Weights of a small mixture-of-experts language model, trained from scratch on English Wikipedia.
Size: 9 layers, width 128, vocabulary 5686, 13M parameters.
Training: a variant of Muon for the experts, 807M tokens, 3077 steps.
Below are experts of layer 2 (counted from 0) of a mixture-of-experts language model. Rows are named router (the router's row for the expert) and show model dimensions 0-127. Each number is 200 + 30 x the weight over its row's rms, rounded and kept within 0 to 999.
Before each expert's rows: a language model's description of what the expert responds to. This comes from a sample of Wikipedia text that the model never trained on.

# expert 24
Lowercase word onsets. First letters or first syllables of common words after articles or prepositions, such as c-ars, st-ruggle, foc-used, l-ose.
router,205,191,174,184,199,243,242,170,234,226,214,214,220,202,233,199,209,171,223,157,141,181,230,177,239,178,235,194,249,181,173,217,195,177,172,225,170,111,185,204,166,166,207,223,216,195,163,203,170,221,187,152,215,206,222,218,243,167,187,226,218,206,190,193,205,164,233,141,192,211,188,178,199,214,171,263,203,186,189,249,208,194,219,203,166,166,227,176,223,235,197,238,229,176,214,114,250,195,201,140,243,167,170,152,146,220,208,187,245,187,167,240,148,213,183,236,193,190,241,186,153,215,184,244,211,173,156,226

# expert 19
Common topic nouns. Common nouns for works and groups after the or a, such as film, team, album, season, game, chart, and their first pieces.
router,192,196,220,190,113,177,172,158,181,136,168,142,206,199,217,177,200,247,180,231,198,185,193,221,188,150,245,214,227,198,215,212,227,210,224,260,190,236,192,173,188,201,217,224,207,192,222,196,200,212,162,164,171,194,184,180,188,259,263,195,119,201,199,205,141,204,243,188,246,251,170,219,116,154,211,221,201,198,213,166,173,204,215,200,207,208,177,218,179,235,243,224,202,191,239,189,194,213,196,193,190,206,181,192,181,196,206,211,130,186,152,192,205,215,195,188,153,206,173,179,234,255,150,150,147,199,187,243

# expert 10
Name endings. Final pieces of personal and place names, such as -a, -ana, -son, -ville, -ini, and closing parentheses after names.
router,198,271,193,236,183,198,195,189,236,206,139,225,203,200,167,167,195,218,198,171,151,211,211,186,174,244,239,252,220,199,225,190,209,202,154,144,184,204,288,211,161,170,200,156,152,162,255,202,250,227,239,276,169,195,207,210,151,194,209,245,190,207,189,222,208,192,204,251,225,173,206,188,195,223,183,162,191,203,166,202,194,158,223,210,213,188,211,233,187,185,201,149,218,244,195,190,189,223,174,173,222,216,177,164,219,231,238,192,237,178,247,200,277,225,160,185,269,176,220,232,206,204,241,208,220,179,189,215

# expert 16
Articles and auxiliaries. Articles and auxiliaries like a, an, was, is, be, were, and pronouns he, it, especially be after would.
router,177,212,245,210,188,182,186,268,240,220,195,221,168,219,247,238,197,154,196,189,198,259,188,170,265,201,199,138,194,192,218,175,236,225,178,239,187,227,231,218,190,182,140,231,228,228,184,228,205,206,188,139,198,194,164,138,232,184,184,223,239,198,238,233,182,141,223,207,208,200,182,144,249,213,270,195,204,205,184,177,176,190,159,149,200,180,197,227,225,164,229,229,258,209,159,204,183,226,193,232,243,202,177,248,203,225,247,192,214,218,229,169,240,195,211,205,228,182,137,177,166,175,195,169,187,206,170,178

# expert 22
Capitalised word starts. Single capital letters beginning names or sentences, after a hyphen, bracket, pipe, quote or line break, like H-enry, R-apid.
router,171,199,206,188,216,200,225,171,207,176,240,126,191,193,161,195,145,206,185,210,168,178,215,209,163,163,211,168,186,189,199,236,195,229,155,187,206,217,196,186,216,195,156,146,152,213,184,169,190,184,216,195,272,172,135,237,123,155,225,153,240,162,234,225,202,240,202,185,128,172,169,213,222,264,230,215,223,216,229,183,231,232,200,234,230,191,158,160,147,145,216,203,206,218,156,172,215,215,184,171,190,199,226,216,236,191,208,219,217,220,211,196,144,237,201,208,166,232,185,216,189,206,240,186,195,253,219,165

# expert 21
Months and pronouns. Month names after "born" or "in", subject pronouns he, she, it, and Mar- word starts.
router,184,221,181,227,229,166,213,233,200,231,166,239,172,225,265,178,239,218,167,246,198,167,218,204,239,223,163,243,221,234,211,161,163,231,235,213,234,216,163,229,227,228,169,188,247,227,167,176,211,162,189,152,241,180,216,161,249,203,182,168,230,220,239,233,208,181,183,185,220,168,206,231,190,152,234,179,182,217,239,185,158,249,237,222,188,237,167,220,222,171,230,183,231,160,219,246,161,220,225,178,224,226,239,201,159,226,229,229,184,234,194,184,156,236,190,228,231,240,163,174,233,233,226,169,171,170,237,160

# expert 31
Plural s and th pieces. Word-final s for plurals and possessives after apostrophes, plus pieces like th, ist, ish, h, and is after a title word.
router,235,177,171,205,228,164,200,241,182,229,211,227,204,244,265,157,222,246,217,190,202,212,212,225,213,192,243,225,208,194,210,182,182,206,224,211,204,148,177,244,198,239,168,152,202,211,178,187,191,185,187,239,164,213,249,180,185,168,216,205,227,215,229,209,149,181,255,198,268,227,190,216,259,208,241,174,199,185,200,165,211,221,174,244,191,193,193,234,250,208,229,251,130,155,226,216,246,185,200,174,163,179,221,218,213,225,158,209,181,236,145,207,197,118,237,151,235,164,205,225,195,204,218,238,197,145,217,172

# expert 9
Table cell spacing. Spaces after table pipes before numbers or scores, plus dashes, slashes, plus and minus signs, e.g. "| 10–7", "2013–2016".
router,220,236,219,202,223,196,208,192,248,229,187,176,157,177,223,189,175,240,223,223,194,217,191,208,241,249,146,218,237,231,182,199,163,223,220,222,202,218,160,251,224,214,244,163,186,217,158,161,229,181,197,191,216,168,223,238,216,213,230,185,198,257,235,258,201,162,182,173,230,174,215,198,198,117,250,175,195,228,207,170,171,259,248,219,229,172,151,215,218,182,139,184,214,172,230,242,194,214,200,188,197,258,208,217,157,244,205,238,166,173,140,147,201,221,202,217,235,207,191,190,196,251,181,160,199,149,211,208

# expert 5
Mixed digits and verbs. Mostly spaces and digits inside years and numbers in tables and text, plus reporting verbs like announced, stated, decided and word-internal pieces.
router,182,228,182,228,228,173,210,236,200,227,167,242,175,227,267,181,234,214,164,240,198,160,216,207,239,226,164,244,224,232,214,165,164,227,239,216,232,217,163,228,224,228,168,186,246,225,167,178,211,159,189,156,246,177,221,166,250,201,178,164,228,216,235,232,206,182,184,187,221,166,204,230,192,151,230,171,181,219,240,182,156,247,247,222,185,235,163,218,223,166,232,182,229,159,217,243,163,227,222,182,226,227,239,202,161,224,232,233,183,236,189,186,163,231,184,228,229,243,159,176,232,231,219,168,171,170,235,162

# expert 17
Numbers and mid-word pieces. Digits in score tables and measurements, plus middle pieces of longer words, such as semifinals, magnetometers, Electoral, and line breaks.
router,185,223,186,229,229,167,213,239,205,231,165,239,175,228,271,180,237,219,165,243,197,162,217,206,238,224,166,239,223,237,216,165,164,226,235,214,230,217,163,227,226,228,164,184,243,227,168,177,215,161,188,156,241,181,221,164,252,203,175,165,229,217,238,225,206,184,184,186,222,170,204,232,193,153,232,175,180,215,239,181,159,251,242,223,188,235,165,220,224,166,230,177,233,159,215,247,162,224,222,179,224,221,242,201,159,218,233,229,182,233,192,188,158,235,185,226,230,241,164,179,233,231,226,175,170,169,234,159

# expert 23
First names, prepositions. Common given names like Peter, John, James, William in lists and tables, plus prepositions in, on, of, and numbers in election tables.
router,183,225,191,229,227,173,214,239,200,230,166,234,171,227,265,181,234,218,162,240,198,157,218,201,244,222,165,243,227,232,214,166,159,224,237,211,230,215,160,231,227,232,169,187,246,226,172,177,215,162,187,155,241,180,217,163,249,199,179,166,228,215,233,225,202,181,181,187,223,168,209,232,192,151,232,177,176,217,240,183,158,249,246,224,185,238,166,217,225,166,231,182,230,154,215,242,164,223,220,184,222,230,239,203,160,224,235,232,181,236,194,184,161,230,187,228,232,243,163,175,233,230,227,169,167,171,236,161

# expert 4
Digits, commas, articles. Digits in years and table figures, commas in name lists, and function words like the, in, a in sports and list text.
router,182,224,186,226,229,168,213,238,205,225,166,237,172,233,267,179,239,218,160,244,197,165,215,206,242,225,163,241,223,234,216,166,165,231,238,213,231,216,162,228,227,227,171,182,247,226,167,181,215,161,187,151,240,177,221,163,248,201,176,168,230,221,238,226,202,186,183,187,219,165,207,230,189,150,234,173,178,218,239,188,161,246,245,223,190,236,166,221,222,167,232,178,230,154,218,240,166,227,219,179,224,224,238,203,159,221,230,233,183,232,193,187,158,236,184,228,231,244,164,176,231,229,227,170,171,171,232,159

# expert 3
Leading year digits. Digits early in a number, mostly the first digit of years or table figures, as in 2024, 1967, 398.
router,188,191,236,192,198,169,169,267,169,213,201,209,216,171,214,211,116,175,170,163,247,292,134,178,231,175,193,180,168,192,182,182,207,191,232,220,222,219,174,156,226,204,256,237,224,193,207,211,172,163,183,220,204,261,142,251,211,211,178,198,218,234,186,158,224,123,175,206,192,228,173,210,205,175,194,199,198,217,179,168,144,211,199,227,192,214,190,208,216,185,212,212,137,173,187,224,197,160,189,188,172,170,233,214,173,150,96,175,214,203,226,207,195,192,186,190,198,226,217,196,204,250,199,187,170,219,210,208

# expert 29
Institutional and census nouns. Nouns in institution names and statistics, such as University, States, Party, County, years, %, families, census, especially in demographics and election tables.
router,209,217,152,249,181,225,187,249,176,211,221,214,223,230,198,184,198,182,223,214,200,194,239,250,199,213,180,265,188,253,245,207,189,186,214,112,191,169,211,173,208,220,193,206,143,181,171,268,228,154,190,148,156,185,206,171,232,225,135,140,200,162,156,178,219,148,192,218,204,241,250,199,210,189,212,193,219,201,213,213,219,205,170,246,187,220,185,211,244,185,227,167,190,201,208,193,183,138,227,168,234,229,228,252,211,213,206,183,223,206,152,232,172,206,176,176,177,137,192,177,220,191,263,182,218,232,218,209

# expert 28
Latinate suffix pieces. Word-final suffix pieces of Latinate nouns and verbs, such as -er, -ures, -ion, -ic, -it, -ate, often before of or comma.
router,141,215,225,218,181,193,209,250,230,205,212,141,188,221,206,203,204,166,186,182,185,194,199,140,178,231,216,213,181,167,159,185,211,239,223,159,226,239,196,213,204,174,214,245,183,184,154,202,243,313,180,196,167,206,236,185,204,203,174,165,215,235,204,173,295,196,172,248,217,211,167,222,177,185,184,153,169,230,184,160,220,228,203,182,199,172,171,177,198,215,235,201,229,256,228,208,255,171,189,171,232,178,171,179,184,227,170,216,126,220,214,166,183,213,222,245,202,233,169,214,238,194,199,156,196,163,211,203

# expert 14
Capitalized word starts. Capitalized name starts and single capital letters (L, W, B), including Washington, American, United, and year digits in dates.
router,184,223,184,228,230,168,214,235,203,229,168,239,172,228,267,183,236,219,161,242,200,160,216,204,236,223,167,241,223,237,216,161,164,224,237,212,232,215,163,226,226,229,165,183,242,226,167,181,210,159,190,157,243,178,219,165,251,201,178,165,228,215,241,226,204,183,181,187,222,167,203,229,192,148,231,171,182,221,237,178,156,249,246,225,190,235,164,222,222,167,232,180,232,158,216,243,162,223,219,180,223,225,239,203,158,220,230,230,183,235,187,188,161,234,186,228,233,240,161,178,234,229,223,171,172,167,236,163

# expert 15
Clause punctuation and conjunctions. Commas, periods, semicolons and linking words like and, which, who, but, or, that.
router,165,197,276,183,188,199,174,163,222,227,227,213,209,247,206,209,193,200,205,228,195,179,197,221,188,236,219,232,174,188,264,237,208,217,197,172,252,214,216,226,207,175,160,226,190,190,180,181,155,240,147,187,156,174,232,188,193,155,197,189,242,226,193,175,122,243,205,206,159,200,211,233,212,160,197,213,184,192,195,249,218,178,209,197,223,176,156,164,205,190,202,213,202,204,305,206,139,202,191,253,204,204,195,133,204,240,226,181,192,213,155,183,245,139,238,200,188,206,238,238,173,232,193,206,250,176,195,241

# expert 7
Table cells, counting words. Table pipes, line breaks, commas and digits in stats tables, plus ordinal and number words like two, three, Third, All.
router,184,222,182,227,227,170,215,236,207,228,166,237,174,227,269,182,231,219,161,240,199,159,217,207,238,224,165,240,224,235,214,162,164,230,236,214,232,217,161,229,227,228,168,183,249,230,165,178,212,162,189,156,238,183,221,160,249,204,181,162,230,220,238,228,206,185,182,187,219,168,207,230,193,152,230,174,179,219,233,183,158,248,240,224,186,238,163,221,221,167,232,182,231,155,220,242,164,223,220,180,220,227,241,205,163,225,231,225,186,236,192,182,160,232,185,229,233,244,162,178,232,230,228,168,171,168,238,159

# expert 27
Final number digits. Last digits of years and figures, as in 1894 or 2010, plus number-following words like century and million.
router,251,176,205,214,234,192,211,137,174,181,174,209,199,279,248,178,262,163,225,192,184,177,195,231,259,207,206,164,218,195,292,185,164,233,188,187,183,220,253,189,231,191,188,200,233,209,213,193,232,220,217,251,212,197,226,195,241,197,173,194,182,214,240,235,188,210,188,208,258,204,223,210,170,269,186,104,194,237,242,193,233,240,180,203,207,245,207,210,223,233,162,181,207,190,260,202,187,228,230,153,211,173,164,186,193,171,183,223,185,215,213,149,224,177,202,213,210,208,181,176,220,143,184,182,220,185,196,178

# expert 1
Consonant-cluster word pieces. Short mid-word pieces after an initial consonant, such as pl, fl, gr, av, op, before endings like -ed, -ing, -ation.
router,185,216,227,210,192,200,221,198,239,234,132,230,210,205,225,158,228,246,161,251,167,194,215,183,206,224,179,259,217,215,195,213,149,186,216,193,240,253,168,202,218,218,205,217,253,228,180,177,179,233,225,167,220,194,194,211,263,197,163,141,159,147,247,169,159,185,202,185,209,193,212,219,231,181,227,182,206,238,212,201,153,261,238,216,176,193,207,216,250,151,172,192,255,184,231,221,157,221,184,210,220,208,206,204,155,165,202,184,196,225,230,201,165,192,243,149,221,276,152,196,182,191,218,168,163,179,238,163

# expert 8
Word-ending suffixes. Suffixes completing words, such as -ed, -ated, -ical, -able, -ing, after was or is, plus equals signs closing article title headers.
router,193,223,119,156,257,191,249,187,195,210,156,259,170,207,220,224,185,135,249,195,210,176,190,212,201,222,216,212,221,217,167,181,219,179,231,212,227,155,189,204,241,270,226,125,217,233,203,189,222,249,233,234,240,208,266,213,239,210,234,218,211,176,198,210,164,160,192,222,150,192,230,235,175,200,191,227,185,160,242,220,206,205,213,187,215,205,246,185,162,181,225,185,220,191,265,228,195,190,241,224,184,203,192,165,230,210,200,223,225,174,152,173,266,241,237,222,216,192,169,208,205,253,186,207,203,205,225,196

# expert 6
Word endings and nouns. Word-final pieces and short common words after a name or word start, such as -ing, -ate, -ick, part, head, She.
router,192,228,163,185,222,169,224,209,188,205,249,230,199,210,164,204,198,227,196,191,213,221,227,197,208,184,171,184,206,240,209,214,158,230,240,246,162,237,150,168,227,182,182,198,183,212,192,204,203,192,185,200,177,151,201,194,154,230,172,257,160,244,205,203,199,299,127,242,186,250,194,193,182,234,218,189,224,204,189,162,173,219,214,189,168,205,198,193,217,163,198,159,167,172,204,174,154,254,266,261,207,216,231,213,158,204,177,179,229,173,164,142,204,211,202,219,164,229,200,160,205,184,125,248,222,192,233,152

# expert 20
Articles and of. Function words the, of, a and possessives his, its, their, especially inside institution names like "Register of Historic Places".
router,243,218,179,195,181,184,247,167,242,193,190,242,160,180,191,186,202,201,166,209,208,206,163,246,184,204,160,245,186,226,182,241,149,180,200,161,178,217,205,226,217,194,128,205,207,189,228,79,198,175,239,202,172,203,170,159,199,165,156,214,219,214,226,203,190,191,212,170,211,185,170,174,161,181,176,166,210,163,231,204,244,205,226,175,145,172,241,202,208,248,205,135,175,210,133,199,223,203,193,259,157,197,186,193,176,217,163,212,177,189,171,154,174,163,165,192,227,205,183,196,253,211,248,234,181,205,220,188

# expert 0
Mid-word consonant pieces. Short inner pieces of proper names, often one consonant or consonant cluster, such as Nacog-d-oches, St-ord, Jag-d-ish, Mag-omed.
router,215,153,207,203,227,194,224,152,222,178,184,225,216,234,192,284,242,149,198,233,191,186,229,209,188,211,136,210,197,257,226,193,200,198,177,241,211,243,169,255,212,245,197,171,219,209,170,176,238,148,188,226,195,157,176,152,197,168,174,222,208,199,174,230,223,190,201,149,232,152,162,248,188,223,248,131,204,239,142,251,162,190,185,202,165,173,159,175,196,188,180,201,227,184,184,206,188,195,238,184,177,232,226,217,233,141,230,218,207,205,166,196,193,228,173,246,181,219,232,189,216,181,152,206,180,203,177,249

# expert 18
Name-start capitals. Capitalised word starts and the piece right after them in names and titles, e.g. New, Al, Mar, P-er-th, Guj-ar-ati.
router,165,241,242,228,225,213,189,224,231,185,208,204,146,169,174,177,212,203,177,259,211,152,206,196,220,181,183,176,162,192,187,158,241,171,162,237,239,190,235,173,195,218,189,222,188,181,205,198,169,172,199,158,260,245,186,200,219,189,220,184,189,207,220,181,175,298,165,163,174,173,255,174,208,187,166,232,209,168,236,201,209,167,207,194,222,204,188,230,164,283,130,183,193,275,192,230,184,233,199,260,177,222,193,214,193,231,202,185,196,182,245,261,190,189,191,172,190,186,201,217,215,198,266,209,211,174,152,198

# expert 26
Non-Latin byte pieces. Raw byte fragments of Chinese, Japanese and Thai characters, plus year digits after a space, as in 2015 and 2012.
router,186,228,188,230,227,168,213,237,197,228,163,243,171,228,261,171,236,220,163,237,203,162,219,212,232,227,160,230,226,231,211,160,169,226,237,222,232,215,158,218,232,230,161,187,251,236,166,180,211,154,189,149,238,181,221,158,248,202,179,160,220,217,230,227,204,179,185,185,214,169,211,227,193,153,234,175,180,215,233,181,166,242,246,215,184,237,166,218,213,169,229,187,231,157,222,244,159,222,219,174,224,223,240,209,163,220,237,229,181,234,201,184,154,231,184,228,241,251,166,179,237,228,226,172,174,177,239,166

# expert 30
Place names and list dashes. Country or place words such as United, England, Latin, list-item dashes starting infobox lines, and spaces before numbers.
router,184,224,182,230,226,169,217,232,204,229,166,238,173,229,269,179,236,220,164,244,198,161,215,204,239,225,166,240,226,235,213,160,163,227,238,215,233,213,163,226,228,229,169,182,248,225,168,175,210,160,188,156,240,179,219,163,252,203,182,165,229,220,237,232,203,181,183,186,221,164,208,229,195,151,236,178,177,222,235,179,160,248,246,223,185,234,162,219,222,168,232,183,230,160,218,243,168,223,219,179,225,224,237,202,160,224,231,231,186,235,194,184,161,236,185,229,228,239,162,180,233,230,226,173,170,168,235,159

# expert 2
Table column separators. Pipe characters separating cells in Wikipedia tables such as election results, sports stats and officeholder lists, plus table-divider rows like |---|---|.
router,224,194,215,178,182,169,177,233,209,190,205,207,186,203,159,198,201,225,209,231,188,170,205,167,157,203,170,207,243,220,222,157,232,246,184,181,179,191,150,202,210,192,224,166,204,210,201,194,235,274,200,249,327,200,235,120,185,173,191,190,193,234,216,182,131,222,165,133,261,216,179,222,183,235,193,209,215,253,233,153,194,189,178,194,205,191,201,228,213,220,246,200,208,228,222,194,215,231,238,225,221,207,255,222,226,222,185,193,191,221,211,181,196,205,166,206,236,203,222,142,223,220,219,186,138,222,176,172

# expert 25
Place-name endings. Second words and endings of place and organisation names, such as York, States, Cup, League, and pieces like -ey, -ley.
router,193,170,133,177,169,188,126,162,216,225,233,182,182,161,159,190,207,232,183,202,207,256,216,239,157,240,174,166,183,202,174,197,254,183,176,121,189,217,217,215,199,180,180,212,223,239,254,182,187,175,158,239,165,162,232,193,147,228,210,223,161,236,171,175,222,197,187,205,191,199,254,184,155,188,173,241,131,234,195,206,212,189,179,176,223,237,191,191,188,190,204,193,206,176,197,215,228,227,168,204,221,229,209,152,217,181,278,225,147,206,251,153,227,194,164,235,196,200,170,184,172,161,204,177,211,213,230,219

# expert 13
Prepositions after verbs. Prepositions like in, to, for, by, with, at, often after a past participle or comma and before the or a.
router,189,230,135,177,241,240,201,173,126,217,187,156,218,195,217,214,240,245,173,152,163,206,211,173,226,177,188,176,219,136,216,212,169,210,190,228,180,192,200,221,181,237,199,214,209,234,208,239,241,185,182,195,238,195,175,235,183,205,187,154,227,219,219,248,180,256,154,246,244,149,175,262,201,192,178,242,195,249,158,206,171,179,187,216,220,191,204,249,255,162,198,160,248,233,243,213,242,173,207,178,192,201,202,168,217,174,237,231,186,229,177,226,156,172,215,200,198,180,237,202,165,175,207,155,229,176,152,192

# expert 11
Line-start dashes, periods. Punctuation, mainly sentence-final periods, colons, slashes and hyphens starting bulleted infobox lines such as "- Type:" or "- Record:".
router,154,199,167,258,183,205,220,218,246,242,184,172,199,200,205,212,223,215,191,180,216,194,222,167,170,226,242,216,277,163,229,146,194,225,211,225,228,218,206,203,209,251,154,234,179,196,188,237,178,165,174,231,191,183,215,241,218,190,185,186,199,202,183,225,284,219,248,188,204,148,237,230,215,193,234,186,183,194,198,180,236,248,231,228,133,239,241,164,193,160,165,182,145,163,171,186,147,226,152,192,182,191,169,243,183,150,199,209,182,225,149,181,185,246,219,195,191,202,211,229,225,172,171,151,163,202,227,179

# expert 12
Line breaks and brackets. Line breaks between list items and sections, plus opening parentheses, quotes, heading == markers and degree or minute signs.
router,208,191,203,244,237,203,197,232,248,186,164,223,201,210,141,191,194,247,203,151,135,180,203,277,196,198,195,206,157,222,205,236,153,190,229,253,194,182,195,212,221,196,217,201,222,222,171,187,251,228,172,150,154,189,205,185,193,168,205,212,201,123,174,212,217,257,229,181,212,211,234,168,199,236,196,170,195,219,189,203,194,160,170,235,157,152,198,237,180,183,225,193,231,202,164,207,243,185,242,146,229,255,224,129,237,199,193,201,128,208,236,183,228,195,202,196,196,218,176,166,221,184,187,251,181,189,245,169